Experts of a small language model.
Size: 9 layers, width 192, 49M parameters.
Experts: 96 experts in each of 5 layers, 160 SwiGLU neurons an expert, 2 picks a token, a softmax router.
Below are experts of layer 6 (counted from 0) of a mixture-of-experts language model. Rows are named router (the router's row for the expert), gate (a neuron's input weights, with its number), up (a neuron's input weights, with its number) and show model dimensions 128-159. Each number is 50 + 10 x the weight over its row's rms, rounded and kept within 0 to 99.
After each expert's rows: a language model's description of what the expert responds to. This comes from a sample of Wikipedia text that the model never trained on.

# expert 32
router:50 63 46 49 47 39 51 51 59 33 52 38 39 47 48 35 41 68 61 38 66 51 47 46 51 62 56 34 56 52 44 66
gate0:60 77 60 49 50 30 44 54 37 54 33 63 42 32 21 41 55 67 56 32 75 42 52 43 41 51 43 44 41 55 46 40
up0:34 52 46 47 60 34 45 50 46 58 53 66 57 33 53 63 52 53 62 54 55 53 69 50 49 49 43 52 55 72 58 56
gate1:50 61 49 40 37 59 40 51 52 58 33 62 54 46 51 67 63 43 61 41 40 26 41 38 53 53 50 40 56 58 60 47
up1:46 43 53 43 60 47 38 46 52 46 59 53 42 50 54 56 47 45 48 54 60 54 45 65 57 55 53 68 52 55 66 45
gate2:34 54 45 55 58 73 53 43 46 53 54 41 41 51 50 46 48 51 52 55 44 55 68 54 62 47 31 71 48 39 28 56
up2:58 42 63 56 38 36 69 39 43 53 51 60 54 55 59 58 42 50 48 48 58 28 43 48 46 54 66 34 49 51 64 40
gate3:52 67 59 35 43 71 37 58 52 57 56 41 39 54 42 52 55 51 50 74 57 41 51 29 51 53 60 57 50 50 57 45
up3:67 32 58 49 63 59 53 56 46 44 40 53 63 50 67 37 60 50 57 40 41 49 47 63 42 30 45 35 38 57 27 67
gate4:52 55 39 54 35 48 55 49 32 50 41 56 32 45 37 39 53 61 56 42 45 62 48 34 55 28 47 35 60 46 37 50
up4:50 47 61 41 70 36 63 53 33 58 49 38 45 61 40 45 50 50 44 37 53 43 64 43 35 78 49 36 57 51 56 45
gate5:43 37 59 36 73 41 44 58 46 41 59 39 88 46 69 45 56 42 45 41 25 39 51 54 56 39 37 67 44 71 50 57
up5:56 57 45 56 57 38 59 59 35 58 55 51 56 57 68 23 54 46 67 45 24 36 52 44 49 28 38 52 39 58 68 47
gate6:37 54 56 39 80 36 56 63 52 43 40 51 46 54 51 55 47 41 46 36 50 55 47 29 52 54 52 58 54 49 75 26
up6:44 50 53 64 46 47 46 56 54 57 63 39 46 45 57 42 48 49 54 62 46 37 38 56 34 52 45 62 55 54 20 55
gate7:60 27 45 43 69 53 47 38 68 58 61 44 40 62 51 59 55 50 39 54 57 52 53 51 47 47 43 38 55 48 40 51
up7:58 60 39 51 50 77 60 71 55 34 44 43 59 64 57 46 62 58 63 48 47 66 51 56 49 43 44 60 58 53 67 76
gate8:20 52 72 70 50 56 48 62 59 61 62 27 54 46 57 44 47 76 54 44 63 43 38 32 52 44 30 51 70 66 53 44
up8:58 53 50 32 59 41 40 55 41 46 54 62 49 52 52 57 25 33 47 68 35 65 72 60 46 57 59 61 57 42 57 64
gate9:39 49 51 45 47 63 62 48 53 43 62 47 52 48 52 56 44 31 55 51 39 61 62 58 58 47 39 63 60 48 65 59
up9:47 46 59 48 50 41 52 57 44 66 40 54 47 55 59 43 40 47 48 67 67 26 44 27 51 47 66 39 53 50 67 50
gate10:49 63 57 65 45 55 39 66 48 46 47 58 53 49 36 52 67 48 49 41 53 35 52 56 57 33 44 40 25 51 38 48
up10:60 42 43 36 49 43 38 49 48 36 45 51 45 47 33 51 22 35 60 38 47 64 70 60 40 56 58 52 63 38 46 55
gate11:63 41 66 46 40 45 47 58 67 40 52 49 49 63 38 50 28 47 41 56 61 48 53 64 70 61 43 45 43 42 48 60
up11:41 47 55 51 51 42 40 77 46 50 58 48 63 58 47 51 51 58 43 50 68 61 34 43 53 53 48 40 47 76 42 58
It responds to: Table header words and pipe separators in sports and election tables, like Pos, Team, Year, Votes, plus semicolons in "v; t; e" templates and section headings like Career.

# expert 10
router:44 49 40 51 43 50 60 46 29 48 43 65 56 31 38 44 59 52 46 39 50 45 60 59 52 66 35 51 52 66 30 47
gate0:54 39 46 54 53 55 39 72 41 38 58 41 39 51 56 48 56 35 79 50 45 57 52 43 32 65 52 46 47 43 56 36
up0:39 68 43 54 43 48 45 40 56 51 34 55 71 52 46 60 61 47 45 56 43 35 41 65 54 53 66 36 44 52 47 42
gate1:57 66 49 52 65 46 36 44 64 63 59 43 42 56 53 51 51 60 56 54 38 34 40 48 45 43 52 55 58 41 56 58
up1:34 44 45 53 48 45 43 59 50 40 58 45 60 60 48 60 40 48 48 50 61 50 47 44 50 47 60 51 47 49 45 44
gate2:62 52 49 57 63 34 28 51 49 52 53 42 43 55 52 62 62 42 58 59 49 59 40 45 39 55 58 45 55 51 46 40
up2:48 49 53 62 57 44 50 42 53 61 56 47 41 55 60 42 74 41 54 59 34 61 47 40 30 66 54 44 52 52 44 46
gate3:37 52 46 47 55 44 47 52 54 52 55 45 62 72 43 57 35 48 60 43 44 54 33 35 57 58 53 60 43 46 56 37
up3:57 66 77 51 36 49 45 51 39 66 51 54 44 45 46 41 45 59 30 47 59 40 59 66 45 46 51 44 62 40 46 44
gate4:63 59 46 76 47 66 41 59 50 68 53 38 46 54 43 57 55 46 42 57 57 44 53 48 68 57 34 50 50 60 36 68
up4:50 34 65 64 39 37 37 34 53 55 36 37 25 59 45 51 53 43 60 55 62 42 48 62 58 52 52 72 34 52 43 52
gate5:56 52 46 51 55 34 51 54 63 59 60 51 30 67 55 49 47 52 53 47 54 44 44 61 60 61 67 56 43 60 63 51
up5:50 45 42 30 33 53 53 46 70 55 47 71 58 52 41 49 58 48 40 46 44 54 56 48 44 69 52 48 44 53 36 42
gate6:55 71 40 47 55 54 35 41 50 64 63 43 48 61 48 50 40 34 39 56 63 48 48 57 47 48 48 53 44 49 60 41
up6:53 54 42 48 44 43 49 38 43 63 55 47 49 51 39 56 60 32 47 58 58 45 54 57 40 58 42 51 35 43 46 38
gate7:60 58 66 48 43 61 31 56 44 62 41 46 36 57 42 71 32 56 35 61 45 45 50 42 60 60 58 65 40 80 57 48
up7:57 60 40 48 54 59 61 50 63 34 52 51 47 55 67 41 61 39 63 56 53 55 52 53 33 43 57 56 60 44 39 42
gate8:42 70 32 50 58 46 45 40 43 49 37 52 50 51 61 43 35 28 63 39 54 66 54 49 55 44 47 46 58 66 52 50
up8:43 51 58 49 62 55 45 31 46 45 43 52 51 54 63 47 40 47 54 50 44 40 79 63 43 61 52 42 41 56 40 52
gate9:56 62 41 30 44 48 46 57 52 50 55 46 39 55 40 49 54 70 32 52 59 56 41 55 44 55 40 56 60 52 53 53
up9:60 37 66 56 58 59 42 50 52 47 52 52 44 44 57 41 40 30 61 51 44 45 61 42 63 41 51 48 61 35 46 46
gate10:69 52 54 48 74 40 37 42 56 42 49 54 41 51 64 54 39 44 45 29 44 45 40 48 61 45 62 54 59 61 43 54
up10:55 38 61 54 55 49 50 43 59 32 47 54 43 54 55 56 43 59 42 41 33 24 41 47 70 55 48 60 58 56 54 64
gate11:45 57 55 72 52 53 60 71 58 38 67 55 61 63 55 56 55 54 50 48 31 62 47 64 48 64 50 52 33 56 49 53
up11:59 61 64 25 54 45 47 41 55 55 40 39 39 52 47 59 52 45 59 60 61 49 53 52 57 35 50 55 67 46 56 34
It responds to: Digits inside years and numbers like 1970 and 2022, plus short syllables in foreign names like Kuwait, HIV and Farfa.

# expert 3
router:56 58 40 45 34 50 51 40 66 49 48 62 48 45 36 46 45 51 66 62 59 50 59 34 31 34 45 40 44 49 32 48
gate0:53 31 62 60 51 43 71 55 45 51 61 39 59 52 62 44 62 55 52 62 60 40 59 47 48 50 65 40 62 61 47 47
up0:58 39 56 52 48 43 48 66 52 56 65 34 54 46 54 51 37 52 63 63 48 48 49 54 51 52 51 40 60 57 53 43
gate1:49 57 51 37 50 44 49 64 67 48 52 47 57 41 68 65 47 46 57 49 52 49 56 42 53 60 54 57 59 54 41 43
up1:67 54 47 50 53 65 37 71 59 55 46 46 40 59 71 59 53 62 34 49 55 61 34 42 44 58 45 35 43 48 53 51
gate2:64 65 43 45 54 40 46 44 49 52 48 59 48 58 56 54 69 47 53 53 62 40 50 78 64 63 66 52 51 42 42 31
up2:58 70 31 47 41 50 44 52 60 48 42 62 47 48 41 50 74 36 49 55 61 58 48 80 52 56 59 36 41 49 40 40
gate3:65 47 61 66 70 39 33 47 51 40 65 43 61 47 72 60 41 47 55 62 61 56 44 57 43 67 44 78 38 55 60 52
up3:57 60 42 51 50 48 51 62 47 39 59 38 48 56 51 45 60 50 52 52 52 68 22 56 51 52 65 50 47 60 47 55
gate4:58 51 51 38 51 45 45 55 47 37 43 47 55 54 41 53 51 73 18 52 36 52 33 45 51 50 42 36 42 49 54 53
up4:56 28 51 66 53 57 37 52 55 51 63 51 36 51 60 55 53 38 57 43 69 52 67 60 46 60 49 54 58 47 54 46
gate5:45 56 73 44 47 43 42 62 52 43 66 34 43 59 48 57 40 39 57 66 52 63 30 47 48 54 69 45 54 47 47 31
up5:57 45 52 56 63 66 51 40 46 61 49 41 36 38 58 44 56 33 42 45 66 40 52 57 31 65 42 51 50 63 50 44
gate6:57 54 61 69 35 56 56 59 54 33 62 23 72 43 49 45 46 53 46 55 54 41 22 50 43 50 59 58 56 47 51 41
up6:33 57 31 56 67 57 48 52 45 40 39 44 42 55 57 51 59 41 33 64 33 48 61 65 44 53 49 45 46 56 61 57
gate7:54 57 61 40 55 48 50 53 50 63 49 48 41 46 59 42 36 25 39 51 70 50 42 37 36 65 62 48 56 40 59 48
up7:64 60 45 48 52 53 42 41 46 42 41 44 45 46 49 57 49 44 45 46 38 42 46 47 43 64 55 43 65 41 44 36
gate8:56 63 49 54 49 45 46 50 71 73 65 50 43 68 52 56 46 40 42 67 64 33 65 63 50 56 48 47 45 37 55 57
up8:45 49 63 49 64 35 50 52 55 41 65 49 49 51 61 56 61 44 44 56 46 46 45 59 51 43 60 40 38 40 48 53
gate9:57 56 65 50 48 58 47 56 58 43 48 56 59 46 69 48 48 51 60 55 30 46 56 53 59 52 58 51 53 57 57 64
up9:41 36 38 42 56 45 50 57 41 61 56 42 38 55 48 53 46 56 38 51 58 49 44 63 55 58 50 52 66 48 53 29
gate10:49 58 51 52 44 55 63 46 58 47 51 48 42 45 67 42 60 29 40 65 43 48 39 49 58 54 60 45 59 46 54 49
up10:55 53 40 40 46 47 55 54 65 55 62 47 49 49 41 35 69 42 53 55 38 52 58 43 56 52 50 49 70 45 58 31
gate11:66 36 43 53 56 37 48 62 52 24 57 46 52 49 72 58 37 50 57 54 68 56 29 54 47 53 44 48 41 54 49 55
up11:39 65 44 48 53 51 62 71 48 48 57 36 48 51 44 44 49 53 41 65 55 38 47 47 55 47 74 37 53 53 45 56
It responds to: Words introducing a translation or gloss in etymology passages, such as means, meaning, as, "(", and bytes of non-Latin scripts.

# expert 37
router:46 64 46 61 65 42 54 63 31 58 56 48 66 46 48 57 57 31 54 64 68 49 33 47 47 72 68 73 49 67 41 55
gate0:46 32 47 41 55 53 47 36 52 47 52 64 55 59 54 59 62 36 63 34 45 59 43 49 56 35 54 41 70 39 52 62
up0:54 57 59 49 40 54 44 58 56 42 64 37 45 51 50 47 51 63 29 43 59 43 51 39 42 27 57 30 49 45 55 61
gate1:43 59 60 41 61 34 47 55 51 59 46 29 48 58 46 51 62 61 30 43 58 50 39 69 72 47 52 42 60 54 47 27
up1:41 43 64 52 45 38 41 41 47 47 46 48 65 66 49 52 66 56 44 36 48 54 33 64 61 27 52 48 53 57 44 41
gate2:59 49 63 39 49 52 40 57 57 51 50 38 48 35 43 43 67 38 50 39 52 48 52 55 69 56 56 54 55 52 41 47
up2:62 42 55 55 59 46 62 49 53 51 36 38 41 67 54 47 50 44 51 39 64 57 48 59 60 49 44 51 56 51 41 41
gate3:75 65 50 52 72 71 50 50 57 44 46 42 55 54 43 67 57 56 49 47 50 52 55 59 46 62 46 58 52 49 64 53
up3:59 56 57 41 67 58 46 43 58 45 53 57 42 57 54 50 62 51 46 55 47 44 58 60 56 54 58 51 50 33 49 50
gate4:51 61 59 44 47 57 44 40 52 29 33 47 47 56 42 37 69 28 52 45 51 46 52 48 58 43 58 47 60 52 51 51
up4:62 57 46 53 49 40 53 70 54 45 71 42 36 64 49 49 48 42 51 40 38 46 47 44 51 42 52 56 54 52 49 55
gate5:58 47 57 56 56 52 50 46 64 55 65 44 47 36 64 37 36 48 22 51 61 62 44 30 60 42 48 45 45 59 43 52
up5:51 46 54 42 55 65 43 52 51 45 50 66 34 58 52 54 49 45 37 73 52 41 49 49 33 47 33 46 44 61 63 58
gate6:44 60 38 57 63 49 36 53 46 40 62 42 45 53 39 52 46 48 54 50 25 45 51 33 65 49 41 57 44 41 39 43
up6:56 46 61 45 44 58 56 34 50 44 32 58 49 62 61 65 64 44 24 41 54 48 47 75 30 55 56 63 59 46 50 57
gate7:63 47 24 55 47 59 59 63 40 58 57 40 59 68 36 49 52 51 52 46 44 46 55 36 55 55 45 65 39 60 47 49
up7:64 52 47 51 35 48 40 70 41 58 53 44 38 69 42 35 44 38 67 49 62 52 70 56 52 53 39 42 41 45 56 60
gate8:41 63 38 31 58 44 46 54 36 66 61 44 36 45 56 48 39 43 55 57 39 50 56 27 44 52 48 50 48 55 58 61
up8:42 62 44 37 31 43 55 37 54 50 48 39 32 38 61 49 49 48 57 51 52 60 48 38 40 48 44 58 48 41 42 45
gate9:50 49 35 44 50 57 48 60 48 62 57 64 43 56 47 44 56 47 49 43 48 50 69 41 48 54 46 42 65 31 63 60
up9:49 61 35 44 67 39 41 44 50 46 49 43 32 37 45 76 35 55 57 70 58 53 54 63 53 41 56 55 43 58 61 50
gate10:56 55 61 57 59 42 56 51 54 54 50 52 58 48 46 61 56 39 59 48 52 57 61 58 60 50 51 55 47 55 59 34
up10:26 52 51 36 57 55 34 50 60 45 53 48 40 32 56 17 40 50 52 39 58 52 46 67 52 50 47 49 46 53 52 57
gate11:49 50 58 46 53 46 35 57 41 46 61 50 48 55 53 47 45 51 63 56 57 49 59 39 59 59 34 39 53 57 65 40
up11:44 40 46 58 44 47 41 41 63 55 39 66 54 39 39 43 59 56 51 47 42 54 41 58 50 38 64 58 46 38 31 30
It responds to: Nationality adjectives such as American, British, Indian, African, plus line-start dashes in biography infoboxes before fields like Spouse or Education.

# expert 43
router:49 65 49 48 78 39 57 56 46 56 46 46 42 51 55 46 37 54 50 68 68 50 28 47 40 58 45 47 49 52 50 60
gate0:37 44 60 52 46 61 43 51 57 51 71 63 39 53 57 53 34 56 63 43 33 50 52 57 45 42 49 60 50 37 38 50
up0:61 42 46 56 40 63 54 62 56 38 74 67 50 53 45 57 33 54 54 38 57 48 47 32 62 34 60 59 31 59 42 54
gate1:51 45 39 51 60 63 49 39 51 46 47 43 50 48 37 64 50 66 51 50 57 62 57 45 53 33 29 45 63 44 62 53
up1:35 46 54 42 61 62 42 39 51 37 43 33 40 45 41 57 46 52 37 51 50 40 72 48 42 24 36 42 56 52 64 66
gate2:59 42 53 57 58 51 38 42 51 41 51 50 37 57 52 49 32 48 52 34 39 53 37 45 64 54 55 82 49 53 53 59
up2:38 45 53 45 52 60 51 59 51 51 38 50 43 51 40 37 54 52 57 41 49 68 51 35 60 42 64 55 59 43 42 50
gate3:46 51 53 35 65 41 61 54 53 54 58 47 52 53 38 50 50 51 45 39 54 61 43 40 48 68 63 52 45 59 61 53
up3:55 70 70 54 55 38 47 46 63 50 48 56 60 54 53 70 38 56 40 66 53 53 40 67 39 53 57 49 54 57 56 43
gate4:45 35 49 47 42 62 44 59 37 63 32 37 54 41 45 31 29 48 52 47 57 57 49 59 42 44 46 56 40 56 51 53
up4:38 42 56 57 60 69 50 67 57 62 41 49 54 36 67 52 46 40 50 49 51 57 50 50 59 30 45 56 39 42 58 61
gate5:75 43 40 49 42 62 47 58 46 51 45 67 57 40 46 46 57 57 43 35 43 61 43 48 58 67 39 49 49 58 43 47
up5:70 48 43 61 55 20 43 51 67 41 49 67 47 49 55 59 53 67 48 56 47 51 48 46 54 40 37 37 55 54 34 52
gate6:42 47 45 55 56 51 46 50 53 69 44 52 48 39 53 47 53 44 46 58 60 53 39 49 57 37 46 51 57 72 63 61
up6:34 57 46 56 49 32 52 64 50 49 32 32 37 58 52 54 63 39 68 42 53 59 37 45 68 65 69 40 64 55 39 43
gate7:54 68 49 49 60 45 60 52 58 71 44 51 54 48 57 44 48 47 43 48 51 43 43 61 43 31 55 44 57 40 46 55
up7:60 49 45 48 48 57 59 42 43 48 70 59 36 42 31 34 55 30 50 54 58 34 49 32 44 56 34 26 36 66 37 57
gate8:45 47 33 49 37 52 66 54 37 55 42 52 50 77 56 43 51 48 60 70 55 55 45 57 47 49 60 60 48 57 63 45
up8:47 41 58 63 58 70 37 40 53 38 56 37 50 41 68 42 49 49 39 56 51 54 51 59 38 55 51 44 50 36 45 51
gate9:42 53 33 36 61 34 47 56 69 63 47 49 46 59 61 60 46 54 57 19 43 44 47 66 57 46 48 62 48 52 52 50
up9:53 52 54 42 68 48 59 57 50 56 41 49 76 51 61 57 53 57 55 40 51 65 51 63 49 41 37 61 55 45 47 70
gate10:58 41 66 50 57 58 50 40 49 56 46 66 49 42 70 60 61 44 45 54 37 50 34 50 51 53 57 57 55 46 46 56
up10:46 48 68 60 32 44 39 55 64 40 51 58 50 48 29 38 49 37 47 64 54 55 48 48 52 39 43 50 41 43 39 52
gate11:59 43 62 60 46 37 48 34 57 47 15 71 58 56 38 47 56 38 56 64 47 45 42 57 36 40 59 53 32 41 46 47
up11:50 38 54 55 49 39 59 50 51 37 51 27 58 48 44 42 63 53 46 44 48 44 58 44 43 35 51 40 51 69 54 42
It responds to: Field labels and colons in taxonomy and other infoboxes, such as Phylum, Genus, Clade, Synonyms, Suborder:, Elevation.

# expert 18
router:59 38 52 58 42 62 52 45 57 55 38 67 36 32 59 57 57 52 70 52 38 44 68 60 52 48 54 45 34 56 29 48
gate0:47 40 58 51 56 48 35 54 63 47 51 52 49 62 51 83 44 53 25 36 59 62 47 62 28 57 39 49 33 70 49 49
up0:56 59 55 53 61 43 64 44 41 43 48 38 58 47 50 36 54 39 64 67 46 46 53 46 63 38 51 50 55 61 44 56
gate1:63 59 59 49 47 45 44 52 47 49 58 44 39 54 46 50 36 35 53 46 41 23 33 60 46 51 50 58 55 59 38 60
up1:21 49 44 33 57 39 40 50 56 46 38 50 62 54 63 40 56 74 48 41 55 47 42 52 54 56 41 53 52 57 65 41
gate2:53 60 47 48 50 51 35 57 45 49 52 51 44 61 43 64 41 42 39 43 71 50 55 68 52 50 49 43 51 52 48 56
up2:50 44 44 59 41 57 54 59 53 55 57 59 44 51 42 60 40 43 44 48 57 53 61 54 37 26 34 36 43 55 42 59
gate3:71 48 63 59 57 61 31 61 50 46 60 48 53 52 57 66 26 59 50 46 60 43 32 42 55 47 53 54 54 41 48 47
up3:60 44 42 57 58 66 39 51 65 43 40 38 49 53 51 71 46 36 52 41 50 41 54 51 42 53 48 50 48 64 39 53
gate4:47 51 56 47 71 48 49 38 44 55 49 47 47 54 55 55 36 39 46 34 42 60 58 44 49 71 57 71 70 68 53 32
up4:41 47 57 71 54 79 64 41 42 46 51 62 49 44 55 58 49 50 50 46 48 48 58 49 53 65 52 69 69 56 50 53
gate5:58 53 36 44 49 28 34 55 54 56 60 48 44 55 60 74 38 70 57 28 75 57 37 44 51 56 49 48 56 58 52 46
up5:52 49 45 40 46 47 43 50 51 52 59 54 52 56 59 64 52 54 53 46 63 54 56 38 50 53 50 65 53 79 52 48
gate6:60 59 45 58 34 35 49 60 41 48 58 40 67 63 60 49 27 43 50 56 56 52 41 56 56 68 51 46 46 56 48 39
up6:40 64 49 56 36 55 48 55 51 33 55 40 67 52 54 45 49 51 58 48 29 30 51 70 48 54 48 47 44 54 40 52
gate7:43 62 55 40 57 66 35 52 45 70 54 41 51 47 42 65 23 43 59 62 43 59 67 45 67 54 45 59 50 57 51 43
up7:55 66 46 50 46 67 34 52 53 62 58 51 58 53 44 53 41 49 56 73 56 51 57 52 57 58 46 46 42 56 52 42
gate8:60 44 58 67 45 36 54 67 48 38 54 42 57 51 37 58 56 44 57 55 54 45 51 61 38 58 45 54 47 29 38 47
up8:52 56 68 35 42 57 28 51 59 53 34 47 60 52 56 53 54 56 55 46 51 27 43 32 50 44 58 48 51 52 45 47
gate9:60 50 54 55 54 29 35 64 52 42 72 40 57 61 65 47 55 58 58 51 46 39 52 38 56 56 49 55 51 68 41 43
up9:63 58 45 71 42 35 49 52 41 41 58 25 53 50 55 53 49 48 49 50 49 51 56 31 48 40 57 45 50 55 37 29
gate10:30 44 42 47 63 48 49 62 56 49 54 46 49 61 48 33 46 70 50 52 53 48 44 54 36 38 66 48 47 52 52 54
up10:25 44 46 45 48 45 42 57 50 49 49 56 26 44 39 52 51 48 50 53 43 41 56 43 52 49 61 50 43 59 58 35
gate11:73 54 38 62 61 24 56 57 49 50 59 47 47 61 45 40 50 66 50 51 58 71 41 50 65 47 40 65 63 57 37 33
up11:53 47 58 50 62 34 58 52 48 58 52 49 54 60 68 47 62 58 44 59 57 60 70 32 40 47 44 37 59 54 52 35
It responds to: Pipes, semicolons, plus/minus signs and digits between numbers in stats tables, standings and coordinates, e.g. 44.9'5'500°N, "0 | 0".

# expert 12
router:51 48 61 51 49 57 62 62 52 34 54 34 55 55 48 48 50 58 38 37 38 51 63 41 52 45 37 45 41 45 44 51
gate0:35 44 41 47 63 55 45 55 56 45 57 33 59 41 49 50 44 56 47 63 46 37 52 49 66 54 67 60 49 31 66 46
up0:38 54 50 43 48 67 60 36 68 61 42 76 53 39 58 36 52 43 36 68 62 61 45 54 43 46 44 45 65 37 43 55
gate1:37 62 67 56 53 51 45 39 49 39 64 51 44 56 83 52 44 57 65 52 61 38 56 55 32 55 69 64 63 39 51 53
up1:49 66 50 53 53 54 47 62 59 56 51 47 46 60 61 58 56 43 43 46 40 40 41 49 52 54 51 67 42 53 46 34
gate2:50 49 69 70 53 44 44 55 45 44 39 47 48 38 48 50 35 66 43 60 60 56 57 47 53 59 56 62 51 52 38 50
up2:58 60 70 43 43 48 50 53 45 50 60 40 41 37 42 52 47 41 51 46 56 52 53 37 54 38 52 47 64 41 48 64
gate3:34 38 40 49 58 42 48 48 38 54 61 39 43 52 44 49 57 47 61 41 49 51 46 60 45 48 55 47 35 41 55 51
up3:28 38 34 69 52 56 48 51 34 62 55 41 58 58 53 49 45 46 58 45 53 57 33 68 52 29 41 39 45 40 63 61
gate4:49 52 53 52 51 47 42 59 50 52 46 42 38 57 49 61 49 55 65 48 46 64 54 47 52 44 54 48 59 55 60 46
up4:56 44 41 49 43 57 40 36 40 44 67 53 52 31 40 28 60 44 49 51 60 27 54 50 50 52 56 62 46 41 55 43
gate5:55 46 50 41 64 60 39 69 54 49 60 42 42 71 59 42 39 58 35 66 66 56 57 50 54 72 47 63 48 49 46 40
up5:43 61 38 56 32 46 47 60 42 46 51 50 48 46 66 44 57 53 43 37 53 55 59 55 45 32 57 63 55 54 50 44
gate6:47 58 46 38 66 63 50 34 33 46 54 50 52 47 51 48 52 57 58 63 39 49 53 53 29 43 59 61 65 55 62 35
up6:58 54 37 46 54 73 54 29 51 51 58 46 47 51 39 52 45 50 51 44 51 31 41 48 34 28 56 68 60 61 56 46
gate7:53 63 34 39 73 43 56 55 44 61 47 48 37 50 50 75 61 50 56 53 51 58 36 49 60 52 61 56 52 65 52 38
up7:50 53 30 59 41 45 43 40 54 50 69 58 52 60 37 35 64 40 41 41 65 61 50 54 32 55 46 42 57 69 63 52
gate8:50 59 45 50 53 49 43 55 54 68 61 34 60 46 44 49 56 42 59 51 58 47 33 48 51 40 64 37 59 42 61 29
up8:34 44 51 64 62 69 65 54 58 51 55 60 35 60 51 65 44 48 53 59 52 55 57 47 61 56 43 65 49 38 42 55
gate9:74 67 58 58 53 63 41 59 34 58 67 58 41 49 48 38 43 31 52 31 40 44 48 43 63 57 53 67 39 61 50 41
up9:53 50 43 62 42 56 51 53 28 56 76 46 49 49 40 53 47 38 66 35 57 47 51 55 58 20 60 62 46 42 60 47
gate10:57 49 34 43 70 40 34 68 51 58 53 49 56 47 54 59 53 53 47 37 43 56 65 50 48 54 55 37 60 52 70 38
up10:55 45 67 55 36 54 65 50 49 41 41 55 39 64 53 46 48 60 57 66 54 52 50 43 48 53 62 51 51 47 38 55
gate11:55 48 50 50 48 53 51 29 65 51 56 59 40 72 44 49 42 45 47 38 70 57 49 49 50 57 43 55 39 61 47 64
up11:53 62 38 60 48 44 58 52 44 56 40 52 54 49 66 61 40 28 40 49 48 67 58 48 61 49 57 68 34 54 53 42
It responds to: Middle pieces of non-English names and words, including CJK, Thai and Cyrillic byte fragments and accented letters, e.g. Ел'е'на, C'á'ssia.

# expert 44
router:40 41 62 42 58 48 43 60 61 62 52 42 63 36 48 29 37 52 66 51 65 37 42 45 47 45 49 54 41 63 62 62
gate0:47 50 26 51 46 39 50 57 54 43 49 50 40 56 57 45 43 61 54 32 47 57 48 60 53 53 53 49 59 45 62 57
up0:64 49 13 52 46 39 55 55 49 58 41 64 59 56 64 50 53 49 51 46 53 55 44 59 39 48 45 58 60 45 66 48
gate1:44 43 59 56 47 38 32 52 44 52 60 43 41 50 64 57 50 64 55 45 51 52 60 51 52 65 58 37 48 49 29 38
up1:58 66 54 55 71 46 30 49 47 77 48 45 31 52 64 47 43 50 50 63 58 42 57 64 53 60 49 44 44 61 56 51
gate2:59 49 40 58 36 49 39 38 41 45 71 50 62 60 45 44 39 54 54 30 42 35 75 64 50 43 40 73 40 49 64 43
up2:48 40 69 42 44 37 53 39 60 44 47 57 75 60 39 53 40 45 65 42 54 40 81 37 48 28 40 35 41 42 49 42
gate3:58 38 57 51 48 42 57 68 49 47 69 50 63 51 74 61 54 49 51 50 53 43 65 43 34 61 58 49 44 47 41 56
up3:37 56 42 51 56 56 38 42 44 33 48 41 28 46 44 53 51 58 48 45 52 51 47 56 65 58 53 43 59 48 52 53
gate4:53 63 65 44 48 39 37 73 50 51 57 30 37 60 73 51 47 33 58 57 50 57 53 56 65 74 70 45 47 46 48 47
up4:61 61 49 43 58 43 29 65 38 56 52 58 39 51 71 47 43 62 55 68 54 52 54 69 51 55 67 42 44 55 64 38
gate5:44 33 67 44 36 38 48 65 31 46 58 41 55 54 57 49 52 55 39 60 55 57 42 61 53 56 56 39 53 58 40 60
up5:43 32 56 33 42 49 53 59 55 28 75 50 50 54 62 50 58 37 36 56 52 54 46 48 62 51 40 63 57 40 36 47
gate6:54 44 41 42 43 57 50 71 17 42 54 34 59 60 28 59 44 42 36 42 34 71 35 55 54 49 38 49 52 46 46 52
up6:47 43 61 37 46 54 62 68 41 56 63 49 64 44 38 45 37 44 46 36 51 59 32 42 40 43 45 56 52 54 36 59
gate7:55 62 51 49 49 43 52 58 35 67 71 40 49 51 59 55 46 65 42 56 49 55 39 48 51 46 62 39 58 40 68 58
up7:35 39 43 49 45 53 63 40 61 43 39 56 45 57 51 52 55 24 47 50 42 53 54 49 37 64 38 63 47 58 40 46
gate8:57 62 40 49 64 52 43 61 37 58 61 32 54 55 55 52 55 46 42 56 41 48 45 46 58 44 61 36 56 50 52 52
up8:36 51 56 41 56 52 68 40 64 49 44 65 43 62 59 46 57 44 48 52 47 51 44 43 51 46 55 48 56 52 56 47
gate9:51 57 51 67 42 55 45 49 52 57 41 45 40 49 32 54 46 60 46 44 55 45 48 44 52 53 50 54 38 47 22 32
up9:62 48 42 54 43 47 52 59 41 47 44 58 58 57 59 50 49 62 44 58 57 62 60 43 53 45 52 46 69 46 90 57
gate10:50 54 54 52 47 61 48 54 49 37 41 59 67 54 37 61 45 58 44 54 48 54 49 52 42 46 66 40 28 42 37 55
up10:62 40 54 50 50 47 60 48 41 56 56 35 50 52 55 48 46 55 46 51 52 51 59 58 51 65 29 57 63 44 55 43
gate11:51 63 62 51 41 55 64 56 48 55 75 62 39 58 46 57 51 50 46 50 26 60 50 43 54 52 52 52 64 37 64 57
up11:57 53 39 40 56 30 48 67 36 48 47 37 57 50 60 55 45 46 43 50 73 52 58 49 38 59 58 63 51 39 41 44
It responds to: Hyphen bullets and pipe characters starting a new list item or table row right after a line break.